config.toml
n_layer = 9
d_model = 160
n_experts = 256
experts_per_token = 4
d_expert = 32
d_shared_expert = 128
activation = "swiglu"
moe_layers = [1, 2, 3, 4, 5, 6, 7, 8]
router_score = "softmax"
normalize_top_k = true
routed_scale = 2.5
balance_loss = 0.0101
balance_bias = false
router_z_loss = 0.001
shared_expert_gate = true
init_std_router = 0.0147
lr_router = 0.00121
vocab_size = 8192
norm = "rmsnorm"
norm_eps = 1e-05
tie_embeddings = false
optimizer = "adamw"
lr = 0.00231
beta1 = 0.9
beta2 = 0.99
grad_clip = 1.0
batch_tokens = 131072
seq_len = 256
train_tokens = 475600000
steps = 3629
dataset = "wikipedia_en"
Below are experts of layer 6 (counted from 0) of a mixture-of-experts language model. Rows are named router (the router's row for the expert) and show model dimensions 0-159. Each number is 128 + 32 x the weight over its row's rms, rounded and kept within 0 to 255.
After each expert's rows: "comes before" lists some tokens at least twice as common just after its tokens as in all text. This comes from a sample of Wikipedia text that the model never trained on. Tokens count by the router's weight.

# expert 217
router [129 165 168 114 150 141  99 152  83 112 142 137  92 118 152 193 126 140 112 133 157 132 170 141 112 115 176  94 142 173 109 135 115  99 121 106 106 161  84 187 187 156  94 140 160 108  82  95  95 153 169 144 137 181 165 101 198 125 141 161 149 103  84 100 131 131 144 209  72 132 167 149 165  89 109 187 117  70 143  69  75 115 156 148  76 187 157 100  69 104 137 199 100 164  77 134  89 114 102 171 112 164  70 153 119 155 139 133  89  85 128 100 109 157  83 106 121 157 157 162 160 127 118 168 146 146 138 156  69  94 143 143 149 121  87 140 159 115 124 184 168  95 133 114  82 164 128 159 165 136 114 152  93 142 147 130 124 139 111  82]
comes before: "==", " ==", "===", " |", " ===", "|---|---|---|---|"

# expert 130
router [106 145 179 104 128 127  74 179 125 107 190 154 111 135  76 130 121 169  33 130 152  96 146 155  90  97 134  70 156 156 106 133 115  77 119 107  73 143  96 145 164 176 120 145 126 106 130 105  85 135 123 113 132 148 165  99 125 137 149 159 166 138  86 132 137  94 137 132 144 163 139 155 179 112  90 179 117  86 110 132  36 123 139 160  87 151 180  90 110  91 131 154  96 164  98 168  97  89 108 153  64 144 109 166  80 140 185 156 112 123 200 121 108 171 135 135 114 188 162 168 141  93 104 163 131 162 140 148  91 120 169 149 124 110  90 175 133 109 104 194 105 115 102 103  66 186 135 159 173 141  71 149  98 116 133 115 142 153 122 107]
comes before: "0", "\n", " | ", "; ", ".", "1"

# expert 152
router [116 131 150 100 147 129  76 181  78  73 156 159 106 143  99 133 127 170 124 149 174  86 153 170 101  93 161 124 177 150  76 147  96 111  77  86  77 144  96 145 137 128 100 158 156 117  89  86  79 168 166 107 197 146 141  85 144 119 132 150 146 138  71 126 145  85 159 161 105 160 134 173 123 122 133 157 122 109  74 112 115  71 171 122 119 193 177 113 110 102 113 139 115 164 117 197  84 114  82 188  84 167 136 151 119 164 151 153  88  80 184  99  98 152 128 126 107 117 139 191 148  84 107 146 157 185 136 132 133 111 155 149 176 134  73 162 169 108 120 138 143  83 126  95  73 184 131 164 150  99 113 157 109 131 132 129 128 162 183  97]
comes before: "1", "2", "10", "20", "3", "11"

# expert 219
router [131 151 162 132 112 145 103 118 124 100 134 130 112 165  90 185 122 146 108 138 160 134 163 133  84  96 147  79 162 134 113 154  76 111  87  98  84 146  93 156 152 144  64 179 184  92 119 102 105 165 164 121 135 150 167 126 137  87 176 149 125  76  91 103 163 111 154 140  67 162 139 173 155  99  85 157 118  75 118  63  97 128 127 152  73 142 165  91 129 101 147 191 118 164 117 151  77 110  77 187 134 130  86 133 106 131 154 159 118 107 194 118  99 103 107 104  73 216 171 166 135 117 193 192 146 150 106 160 114 101 170 159 166 111  93 125 149 124 106 155 122  89 139 118 125 183 117 148 153 121  84 138  96 112 164  75 120 122 156  84]
comes before: ":", ": ", " by:", ": C", ": S", ": B"

# expert 97
router [ 90 175 180 116 140 135 120 151 114  89 158 145  98 171 124 125  97 146 103 154 148 124 121 152 103 120 136  93 179 140 103 130  87  85  82 103 109 139  97 178 116 175 123 160 150  86 110  97  94 146 125 116 161 144 141 108 164 113 143 161 184 102 114 145 175  90 178 174 142 153 132 173 156 110  79 177 139  84 105  78 102  95 147 154  78 136 161 101 110  96 181 169 127 165  91 156  65 108  99 166  83 157 135 139  80 145 180 161  85 117 211 119 117 125 116 121 113 219 127 124 115  79  94 165 137 145 136 138 117  88 176 157 154 123 118 147 146 123 103 156 120 105  94  78  84 205 155 186 188  99 118 168  96 119 149 149 139 130 156  75]
comes before: "\n", "\n\n", "3", "1", "2", " ·"

# expert 203
router [117 181 182  81 138 130 126 160 100  98 161 163 106 146  89 147 121 158 117 162 141 132 139 185  90 139 139  71 140 180  96 176  98  76 113  92 111 140  74 142 186 152 132 144 147 127 121 104 110 178 182 104 193 143 198  92 146 135 139 119 136 103  86  82 127 127 145 133  87 136 140 144 128  94 126 179  99 111 109 119 103 120 148 201  98 187 146  90  86 102 138 167  91 142 102 129  68 124  99 187  79 186  91 159  65 125 187 168  88 121 167 105 128 188  99 117 108 157 115 160 123 124  99 187 168 131 130 151 117  91 143 166 157 107 111 133 145 105 101 148 123  48  99 105  98 150 111 144 168  99  94 163  92 112 161 118  97 150 144 102]
comes before: "| ", "|", "|  |", "| Total", "2", "| Turnout"

# expert 67
router [ 94 155 157 133 127 137  90 179 104 119 150 125 141 141 115 182  74 176 110 205 134 108 145 177  90  90 161 104 151 141  64 128  69  83  84  99  65 175 124 138 203 122  90 152 154  89  81  76  83 151 118 102 184 159 143 112 154 115 123 164 116  65 110 128 203 114 131 165 112 196 195 143 160  83  75 149 112 105 122 103 106 106 138 136 113 184 139 121  99  89 150 143 110 133 114 176  98 131 102 152  89 152 106 141 113 159 140 168 115 107 157 134 132 148  90 123 108 147 168 151 139  90 144 133 115 133 154 159  93  99 168 140 115 114  72 162 148  72  84 171 136 116 102 120  82 172 104 197 168 137 106 150  97  98 142 115 122 147 133 110]
comes before: "1", "2", "ated", "ed", "ited", "ed by"

# expert 109
router [117 144 163 127 167 107 112 152  97  60 162 140  93 161 103 142 113 153  95 162 183 123 167 146 113  93 164  81 139 155 114 141  94 101 104 112  89 165 111 136 129 164  88 176 184 131  99  76 108 131 134  61 127 150 167 100 155 126 122 189 165 150 110 121 153  97 158 185 105 161 151 152 181 117 116 167  95  72 115 110  84 142 170 138  86 145 155 111  95  98 165 151  93 173  97 170  85 108  71 177  78 149 110 180 111 125 150 165 100  93 154  75 100 153 105  84 100 165 159 173 165 108 156 145 143 167 158 133  89  92 127 185 134  85  94 169 147 106 115 162 124  73  74 113  72 151 126 167 159  71 128 153  94 121 126  94 125 148 139 110]
comes before: ".", ",", ", the", " and", ", he", " in"

# expert 89
router [ 89 165 164 101 150 122  86 148  94  96 159 153 118 159 133 146  92 152 108 164 135 149 184 157 104  97 155  90 148 162  96 137  99  90  85  90  90 177  96 112 133 157  95 160 167 148 115 111  80 164 160 107 135 136 163 109 142 132 170 172 169 157  93  88 173  82 116 173  91 163 163 160 142 117 141 173 107  88 109 123  89 101 151 153  87 158 155 100  97 107 176 149 123 164 126 122 102 103 104 170  98 175  88 168 108 120 177 173  82 116 159  95 121 143 102 124 115 162 169 172 124  90 144 168 181 180 154 172 109  69 168 167 134  77 100 152 155  82  96 179 135  97  82  99  90 142 109 167 150  96  96 165 105 147 160  99 103 176 180  85]
comes before: "s", ".", " of", " and", " was", ","

# expert 131
router [101 147 174 127 154 121 125 129 103  78 137 154 117 120  96 147  76 160 124 150 155 170 140 150  91  77 187  99 147 149 105 136 101 105  82 126 104 155 127 147 144 183  90 169 192 173  62 127 103 147 126 101 162 126 172  71 148  97 137 201 128 150 106 106 163 116 139 183 126 151 141 201 188 136 124 189  95 107 107 101  41 111 177 141 123 134 179  95 110 125 145 138  89 133 137 118 109 120  91 114 113 132 140 167  95 108 136 149  98 140 213  94  95 112 100 106 113 154 185 161 146  81 135 150 166 156 147 140 119  82 128 137 127  83  93 145 171 101 127 124 195  92 115  89 108 179 137 172 159  81 128 159  67 114 126 145 115 137 167  86]
comes before: " | ", " |", " (", ",", " –", " ="

# expert 212
router [105 177 177  67 154  95  80 144  76  86 162 135 111 167  90 147 113 160 105 173 149 101 164 181 123 128 134  91 155 173 111 163  81  96 133  87  74 176  94 126 175 156  93 160 148 130 135 113  77 132 156  90 151 175 137  98 150 110 140 152 161 140  99 110 143  89 122 186 101 166 164 167 155  95 115 156 128  94  94  92 110  79 186 162  98 161 143 113 103 135 143 150 109 155 110 139  92  98 111 163  59 164  68 173  89 155 166 164 118 140 158  86 132 152  97 107  80 183 143 166 163  95 129 141 144 156 138 174 105 119 148 137 157 121  99 138 147  79  92 168 132 107  70 122  92 199 113 158 170  97  98 168 115 104 152 105 147 130 157  89]
comes before: "\n", "\n\n", "| ", "|---|---|---|---|", "|", "; "

# expert 155
router [125 198 150 114 117 118  82 123 107  89 149 159 108 129 129 175 108 142 104 137 170 148 182 145 112  98 162  78 122 154 117 197 128  99 125 136 110 192 110 179 184 153 116 171 148 138 120  99  93 137 164 129 107 138 173 119 157  73 153 147 149  93 101 120 134 109 129 225 113 146 125 151 198 132  72 145 105  61  75  60  66 151 149 145  89 155 139 114 105 123 159 174 113 141  89 164  51 105 109 188 137 121  76 147 119 132 160 151 131 102 191  86 114 134 110  99  82 219 189 154 156 108 120 168 148 137 128 134 112 102 161 119 126  98  99 147 147 111 121 163 151 117  82 101  99 175 131 141 145 138  99 132 131 149 145  95 154 150 127 102]
comes before: "\n", ": ", ":", "=", "==", " information"

# expert 162
router [ 99 169 157 112 153 149 109 159 108 132 158 187 137 154  40 177 104 143  97 127 181 127 144 143 116 111 153  66 165 166 129 168 117  86  94  81 112 191  88 173 171 172 117 189 146 134 119  78 107 121 154 103 116 136 167 137 173  99 125 178 154 121 107 129 135 131 141 173  79 124 150 141  94 106  95 157 108 100  96 137  93 145 183 163 106 157 157 120  82  82 175 153  86 177 105 159  99 129  79 161 122 185 111 168 123 132 145 192 107  79 176  78 113 141  57 112  72 151 170 157 149 128 149 164 113 130 160 151 121 123 136 115 170 112 114 139 100 131 126 173 140 114 105  55  61 179 118 164 138  95 124 144 114 134 153 120  96 142 148 106]
comes before: "2", "1", " the", " his", " this", " the "

# expert 108
router [118 172 174  83 130 114  73 186  78  91 138 148  95 155 120 179 118 129  94 136 104 135 121 150 118  92 151 101 153 183 102 150  85 109 102 114  43 132  87 118 194 184 108 145 157 126 134 107 118 131 140 100 128 145 145  97 175 115 122 141 165 144  97  85 123 103 144 162 116 177 149 126 184  95 131 161 123  83  96 125  71 126 198 172  58 143 140  96  98 105 141 166 112 143 117 134  81  98 113 170 112 193  99 180 107 140 139 134 106  97 167 131 127 149 148 100 121 188 163 113 183  63 134 166 115 150 166 141  95  57 156 179 130 108  84 148 136 101  85 176 188 110 134 105  88 174 110 158 141 105  74 151  85 134 146 125 120 146 130 116]
comes before: " |", " | ", ".", " |  |", "–", "% | "

# expert 121
router [135 152 151  93 140 107  93 183 117  94 143 129 114 169  88 216 107 146 119 155 191  79 138 137 107 118 148 108 144 145 102 129 124 118  94 103  93 169  89 133 121 130  93 173 152 121 112 110 121 139 167  86 154 153 131 111 166 117 171 155 165 135 111  82 142 124 151 148  80 158 146 134 137  69 135 135 122 111 101 121  59  90 117 139 121 142 143 113 125 118 153 186  71 191 103 175  88  95 109 130  78 142 107 166  69 105 157 160  65 118 195  83 113 169  69  70 116 178 159 144 152  75 112 127 166 135 127 160 113  93 187 132 120 101  78 151 152 138  59 176 140 128 127  99  63 181 123 169 143 129 113 173  99 117 181 131 138 157 174 121]
comes before: ".", ", ", " | ", "–", ",", "th"

# expert 175
router [101 155 178  73 161 150  98 180 104 139 206 106 119 147  90 143  90 189  84 166 166  96 185 204 109 147 136  86 147 158 108 172 112  99 128  96  88 148  78 135 152 171 139 136 120 120 102 119  87 136 185 126 169 135 164 120 136 123 147 122 157 145  71 129 118 113 108 149 144 174 124 139 129 115 127 155  90 113  96  89  81 143 168 128 117 174 158 111 111 124 151 148 126 161  81 129  99  76  98 169 122 125  94 144  86 118 180 161 146 111 200  75 140 198 133 125 116 151 191 183 151 109 129 156 143 139 141 130 123  83 162 162 143 133  81 139 132 101 119 139 147  67  73  65  82 184 132 166 204 130  95 142 115 128 134  86 126 145 149 118]
comes before: "0", "1", "2", "6", "3", "4"

# expert 173
router [ 64 131 122 111 143 157  93 167 148 116 158 150  57 140  75 182 115 163 121 164 139 158 147 199  89 108 139  92 160 171 123 170 121  78  98 105 107 141 103 174 182 116  93 223 147 153 132  78 102 155 155  84 177 163 139 111 145  98 131 169 186 107 109 125 189 109 165 182 131 140 185 146 104 118  90 172 102 115  85 121 106 161 177 168  94 150 191 101  82 127 156 167 126 154 102 150 140  96  86 137  84 132 106 149 123 173 153 144 121 117 129 103  92 123 120 150  89 149 152 169 126  72 159 162 166 145 149 158 124 102 134 152 126  78 110 122 140  58 116 151 141 104  77  61  81 140 123 135 140 105 108 148  98 123 146 127  97 156 147 110]
comes before: " the", " a", " to", "ed", " his", " her"

# expert 112
router [ 87 158 170 103 128 103  99 168 119  81 187 135 117 155  82 154 122 162 110 169 141 166 188 144 107  94 177  68 134 132 114 145  72 107  79  83 112 198 112 194 156 183 121 159 166  97 135  85  86 149 157 104 138 128 201 100 204 119 160 140 155 102  74 109 145 133 138 158 115 140 134 142 157 128  84 154 123  93 106 117  87 105 137 154 114 187 160 118  95 103 146 158 147 168  71 137  70 119  86 163  79 162  98 116 112 139 160 141 113  86 188 117 119 140 112 134 107 183 175 152 132  61 127 181 124 177 136 146  93 102 165 177 135  86  93 156 170 133 134 143 142 101 107 121 100 168 128 140 136  94 112 158 136 107 161 144 136 141 158  87]
comes before: "\n", ":", "=", " JP", "1", " |"

# expert 137
router [100 173 152  95 139 125 120 178 114 104 154 145 111 126 107 137  87 156 107 158 164 125 138 170 123 128 188  68 167 176  89 156  77  98 117 117 117 153  61 136 181 148 119 148 146  76  84 122 125 179 150 129 173 144 154 104 164  91 145 159 150 100  86  69 137 112 161 171  77 163 142 152 162  92  82 181 113 104  92 105 102 107 138 169  63 193 150 113 101 124 118 170 110 157  78 161  70 130  78 162 119 163  97 138 101 132 178 160 105  99 154  97 118 188 108 120 101 143 167 140 180 115 151 162 164 141 146 147 115  83 170 140 161 115  96 186 156 112 104 136 142  92 100 106  96 177 120 162 162 126  94 155  44 119 146 127 119 150 125  87]
comes before: "| ", "|", "-", "|  |", "| S", "| L"

# expert 213
router [103 175 153  86 139 126  96 150 120 111 151 138  87 175  93 165 131 163  89 115 206 111 153 128 113 130 171 122 156 133  88 145 118 123  65  81 103 165  89 144 139 162  89 154 159 123 104  79  96 162 165  89 151 137 144  77 158 107 162 134 149 111  69 145 152 113 126 188  77 154 161 144 132 125 112 147 111 101 120  83 101 124 151 171 108 187 159 104  94  92 152 153 121 153 103 182  47  83  95 194 108 145  99 184  88 158 168 150  93  57 174  99 105 120  97 112 115 173 190 141 172 107 155 174 142 146 179 150 122 120 139 141 149 108  94 130 149 114 112 168 168 104 119 107  80 210 125 172 140 107 120 157 100 143 134  96 134 133 149 114]
comes before: "1", "2", "3", "4", "5", "12"

# expert 82
router [106 192 161  77 156 108 109 203  96  95 153 168 103 174  92 140 115 163 133 125 178 107 136 165 109  99 163  78 143 173 119 155  93 106  72 121 110 150 105 125 164 142 102 147 136 101  68 132 115 157 161 127 179 151 164 102 137  71 139 159 137  97  88  95 157 108 167 160 109 151 158 218 132  92  95 146 122 126  92  89 126 107 152 151  82 211 130 117 126 107 141 167  92 159  95 177  88 118  78 131 127 159 118 138  90 102 158 163 140 103 178 120  84 167 113 112 114 167 160 144 161  88 121 168 151 138 148 166 114  74 148 192 190 127  76 118 148 116 118 132 138 103 109 105 104 190  80 195 125 111 134 138  89 124 130 125 101 154 160 101]
comes before: "| ", "-", "- ", "|", "2", "- C"

# expert 159
router [ 88 163 165 102 160 135  99 165  82  85 174 150  98 168 101 154 106 170  91 159 165 133 162 171 107  87 174  87 155 173  96 139 100  99  93 107  91 168  87 148 149 163 100 168 168 147 114  98  97 165 165  77 159 149 147  93 151 117 147 153 165 137  95 116 151  92 135 177 108 162 147 155 151  96 120 166 105  90  82 103  84 103 162 155  80 161 148 102  97 111 148 156  98 166 107 147  91  84  94 155  95 152 112 157  80 140 158 173 110  88 162  94  74 156 105 105 113 177 162 162 160  95 124 155 155 164 157 163 101  96 168 171 138 103  84 158 155  84  91 163 142 104  90  90  82 178 109 163 166  97  87 169  93 115 156 103 114 148 151 114]
comes before: "\n", "1", ")", "2", " ", "°W"

# expert 91
router [114 151 185  85 144 128  40 176  98 115 158 165  94 140 101 143 103 164  76 155 172 102 172 190  97 114 154  73 128 159  70 157 105  94 107  97  82 176  70 146 121 145 117 134 144 131 111 100 120 163 180 105 141 159 131 160 174 112 139 136 193 148  96 131 142  95 126 159 105 155 155 128 160 104 107 169 112  57  49  98  67 125 154 139 112 160 175 114  98 127 174 128 104 165 124 152 117  83 106 137 105 138 120 139  86 113 165 179 121 112 157  84 107 137 100  90 129 173 175 183 155  96 146 136 178 153 124 160  98  98 162 159 137 135  65 152 152 117 106 162 112  85 116 109  60 142 122 157 160 120  83 143  88 115 140 114  96 159 133 106]
comes before: "000", "\n", ")", "0", "5", "6"

# expert 223
router [ 95 186 180  82 154 113  63 175 128 110 164 154  90 178 117 134 109 169  99 157 161 148 146 149 112 120 166 109 180 143  84 136  76  97  93 105 131 155  80 147 149 156  97 143 172 142 103 103 121 170 151  73 174 170 162 113 147 127 163 129 146 134 123 137 195 105 124 187  98 150 141 172 172 124  91 162 111  94 109  92 103  99 135 178 114 139 139  95 106  89 148 165  84 135  64 176 117 127  74 143 105 157  76 165  81 153 202 178  90 129 153 101 121 151  74 115 117 154 150 161 176 108 149 147 139 156 139 147 112 105 170 138 133  63  73 145 166 132 115 158 154 104  89 117 111 175 136 168 135  97 121 157 117 180 167 126  89 169 140 113]
comes before: "\n\n", " The", " He", " In", " In ", " It"

# expert 221
router [115 146 191 112 184 123 103 185 100  90 169 174 105 147 107 149  99 163  78 159 148 141 154 156 119  94 143  84 161 166 104 157  86 105  94 117  89 158  93 172 122 136 106 140 175 118  97  97  61 145 132  67 170 147 141 123 157 117 173 167 144 139  93  83 166 119 164 165 120 166 147 149 159 119 137 157  98  87  83  93  89 109 125 136  91 146 164 116 103 127 154 145  79 143 116 143  96 106  88 173  98 138  80 157  77 105 153 170 121  84 184  87  75 148  89  94 103 162 179 155 142  92 124 134 160 146 132 192 121  79 152 159 156 102  65 155 159  84 109 165 100 102  97  92  82 179 108 173 162  99 107 140  92 105 125 124 118 136 134  79]
comes before: "\n", "\n\n", "–", ")", "^{", ", "

# expert 184
router [ 95 157 199 119 156 111 104 150  79  91 167 139 104 149  92 156  77 164 106 138 131 131 151 147  87 106 157  92 123 143 118 153  92  97 109 116  63 186 124 136 132 162 113 166 134 138 119 109 109 154 183 128 177 157 144  73 142 114 174 148 170 132  71 143 159 132 137 187  97 180 130 171 116 119 106 181  70 115 120  86  76 115 130 139 108 153 179 100  98 117 125 153 118 160  92 160  95 120  80 168 118 120  92 130  83 158 164 162 123  74 202 123 100 163  93  70  96 181 194 117 147  98 119 146 148 171 147 115 123 120 143 185 151 112  69 161 152  79 103 149 117 115  92 112 114 186 126 176 152 109 103 192  99 121 144  87 122 132 150  81]
comes before: "2", "1", " (aged ", "\n", " |", " (age "

# expert 243
router [ 96 166 197  60 153 123  66 161  97 103 140 115 101 117  59 163 120 169 122 142 162 124 160 142 105  90 186 109 141 159  96 143 113 112  99  84  72 159 108 153 140 129  93 150 148  86  97  60 104 154 162 106 168 161 172 113 151 118 164 142 171  92  79 114 163 128 144 176 122 194 157 163 139 107  95 147 122 114  96 106  52 136 157 154  83 195 183 119 110  92 142 141 113 142  77 164  80  82 106 162 123 147 110 149 103 135 165 159  89  88 171 109 131 159 108  85 113 163 159 174 148  85 109 167 159 145 132 137 120  94 130 132 175 128  78 126 141 100 125 170 134 108 107  91  59 169 105 130 147 116 113 151  91 158 136 108 137 150 162  89]
comes before: "0", "2", "1", "3", "4", "5"

# expert 167
router [ 83 156 160  94 177 118 102 175  91  94 176 154  94 168 107 152 103 160  95 174 159 117 155 163  99  94 167  77 170 164  98 139  86 105  93 104  63 163  86 146 158 164  95 157 172 137 106  93  88 154 145  88 143 157 150 112 146  97 146 152 180 142  94 108 166 102 157 177  96 158 153 148 149 104 127 181 117  93  82  99  89  99 160 152  94 152 179  90  89  88 145 151  95 155 108 150  91  93  97 166  94 156 109 169  80 129 153 183 110  95 169  92 115 147 129 111 118 175 160 152 146  86  98 159 155 166 155 156  99 109 158 161 152  93  89 149 177  87  80 158 150 107  97 101  88 176 123 161 161 108  85 159  99 121 128 107 134 161 145 103]
comes before: "1", "2", "3", "4", "5", "8"

# expert 116
router [117 185 156 112 140 121  92 218  89 115 141 125 130 132  82 186 108 193  82 173 172 114 168 136 121 102 143  64 136 149  97 129 113  74 117 123 115 154 108 150 150 152 100 158 119 119 142 106 119 129 164 129 152 166 171 115 139 106 123 178 167 122  98  93 137  99 160 140 129 166 146 139 138  97 126 168 126  89 110 133  67 131 177 168 100 165 172  96 117  83 124 175 101 156  99 157 100  64 104 140  82 161  76 131  60 131 175 173  97 104 181 116 143 171  98 113 125 193 158 153 134 115 130 144 136 144 136 191  67  84 178 140 168 122  81 118 152 116 119 180 124 127 115 124  46 183 113 126 141 139  80 159  83 128 154 102 119 164 143 118]
comes before: " | ", "; ", " |", "0", ".", "–"

# expert 204
router [ 94 139 156 124 190 146  50 147 101  94 140 150  82 163  68 132  88 146 119 131 153 160 163 132  92 101 150 110 134 180 136 153 126 113 103 109  89 149 101 180 200 144 125 150 166 115 148 100  76 153 184 118 125 139 156 120 111  95 127 173 153  94 108  52 144 109 101 173 100 131 156 171 181 108 106 154 118 108 105 119  58 118 159 175  87 137 165  52  95 128 187 135 116 147 132 134  82 130 124 171 103 156 121 145 125 123 145 145  96  70 137 114 118 128 133 114  94 146 159 178 152 123 151 171 171 174 122 195  75  99 174 166 138 109  96 143 159  85 110 179 147 114  90 106 103 147 140 159 159  72 114 150  88 197 110 102 114 175 137 109]
comes before: ".", " and", " in", "s", " player", " was"

# expert 151
router [106 177 142  82 169  68 119 173  89  98 144 148  96 135  87 151 126 163  91 156 167 132 182 150 132 111 149  96 136 158  99 154 115 111 111 119  75 172 108 155 172 163 119 178 161 117 122  95 107 169 174  97 163 146 158 105 142 114 194 168 142 134  92 128 168 111 152 183 109 165 144 144 133  96 107 171  91  92  89 101 104 121 158 134 105 144 155 115  92  83 131 153  72 186 122 137 103 112  94 171  96 152  91 153  86 106 145 160 113  93 170  91 119 135  95  77 132 165 167 170 138 102 126 144 154 161 192 183  89 111 186 159 161 142  91 169 148  66  90 180 137 116  90 104  83 166 110 153 148 100  98 149  88 137 159  88 100 191 148 113]
comes before: "–", "\n", ".", " to ", "\n\n", " and "

# expert 206
router [120 173 167 108 143 115 112 197 104  82 184 132  72 149  85 170 112 154 116 152 163 125 127 164 112 102 166  56 180 181 113 146  91  63 121 106  89 136  96 136 143 183 121 137 172 119 142  78 112 153 135 119 142 135 176 138 141 105 118 157 148  98 114  77 146  96 185 151  86 148 173 172 142  68 114 132 121 103 148 107  85  76 169 174  83 155 157  93  83 126 126 181 122 155  81 142  98 118  85 145 109 180  99 133  79 116 171 160  74  77 178  93 110 153 138 107  87 164 141 140 157 104 138 148 152 119 139 139 132  58 142 152 151 115 110 128 147 101 123 174 152 126 102  83 101 164  96 145 137 119  86 139  60 118 171 108  81 173 118 113]
comes before: " |", " | ", "|", " |  |  | ", " |  | ", " | MF"

# expert 254
router [ 88 179 161  95 162 121  94 178  89  96 164 160 100 154 109 148 104 149  92 149 143 121 180 177  99  99 174  85 158 163 118 122  87 117  88 122  93 176 100 123 156 167 100 159 148 142 113  86  83 155 154  92 132 122 139 115 149  94 133 161 179 137  96 129 165  77 127 179  90 164 163 144 159 114  98 156 127  73  89 106  93 101 160 149  95 142 157 104  88  99 152 167 101 142 112 154  85  96  80 181  84 172 111 171  94 136 149 180 117 100 186  92 109 155  98 139 106 180 175 142 137  78  99 156 154 189 158 160  97  92 151 178 157 107  78 147 162  85  95 167 160  99 105  94 106 178  96 166 157 112 100 176 103 124 132 124 102 145 137 110]
comes before: "\n", "-", "\n\n", " ", "- ", " |"

# expert 174
router [ 99 161 183 104 165 126 101 160  90  95 147 130  79 161 121 157 107 150  98 158 151 124 162 157  92  82 176  91 149 175 110 136  91  99  87 107  75 159  88 140 147 156  92 152 175 159 102  93  91 152 148  89 153 139 160 102 167 103 132 164 173 130  88 104 171  84 123 167  93 158 176 177 153 116 120 171 119  92  84  88  91  92 168 160  94 151 147 101 114 116 168 140 102 152  94 148  70 101  83 153  80 165 105 167  82 132 169 178 116 117 170 112 115 140 106 101 118 184 173 137 145  78 125 157 144 162 150 146  96  87 169 172 137  82  99 139 166  92  98 159 135  97  93  90  85 171 111 167 158 109  82 180  91 116 152 123 113 171 155 117]
comes before: "\n\n", "\n", " The", "\"", " It", "L"

# expert 81
router [ 85 158 169 107 161 100 105 162  89  99 160 150 116 178 116 159 100 165 104 157 164 123 165 171  98  94 163  99 153 163  96 146 107 101  89 110  92 163  87 137 149 169 100 175 162 114 117  99  89 157 155  85 140 144 152 102 165 109 151 145 174 144  87 104 168 108 140 179 102 162 138 156 152 117 115 171 103  97  79  95  96  96 169 146  93 156 160 101  84 111 159 155  92 172 109 157  86  88 103 162  88 170  93 157  77 133 158 168 101 107 172 107  99 166  97  99 117 175 153 156 158  95 128 150 138 156 145 158 101  87 165 155 141  92  69 156 178  92  92 178 126  92  80  99  74 172  95 175 163  96 103 159  94 116 160  96  95 156 157 115]
comes before: "\n", "\n\n", "–", ", ", ")", "th"

# expert 102
router [ 72 151 192 109 141 111 140 167 128  96 141 154 109 131 103 126  91 152 117 145 152  84 120 156  96  85 202 113 157 133 103 127  92 106  73 107 127 155 117 113 130 159  80 175 173 132  90 129 107 131 113 116 148 135 141  97 151  65 150 172 181 130 117 138 200 111 165 147 116 156 187 183 142  78  81 172 110 112  51  98 110 121 167 141  66 138 189 110  74 109 157 160  88 159 123 143 110 109  86 186  94 145 138 141  98 150 155 177 131  71 210 100  94 154  96  76  86 172 153 151 156  68 127 146 160 138 157 132 123 117 167 194 180 128 118 141 154  88 114 142 129 127 127 116 108 173 125 131 135 124 108 148 103  99 123 143 123 137 129  69]
comes before: "\n", "1", "2", "3", "-", "4"

# expert 245
router [ 93 149 141 106 179 122 102 186 107 103 177 162  84 140  73 151  99 157  90 142 180 148 189 150 116 122 167  62 144 146 104 158 107  99 101 119  98 161  95 180 141 151 117 152 140 132  97 113 120 166 182  87 154 131 155 109 141 120 157 140 148 136 100  73 154 111 151 184  93 144 154 162 164 122 125 166  91  88  96 102  75 124 146 156 131 137 176 102 108 127 155 151 119 167 111 171  95 121  98 176  89 145 107 158  81 142 155 136 111 108 193 103 118 171 110  78  94 160 194 144 153 113 112 144 146 187 159 160 109  84 135 168 153 103  88 182 135  99 105 174 151  97  64 105  98 133 136 197 161  82  95 199  93 131 146  97 138 154 153 106]
comes before: ".", ")", "–", ",", ", the", "),"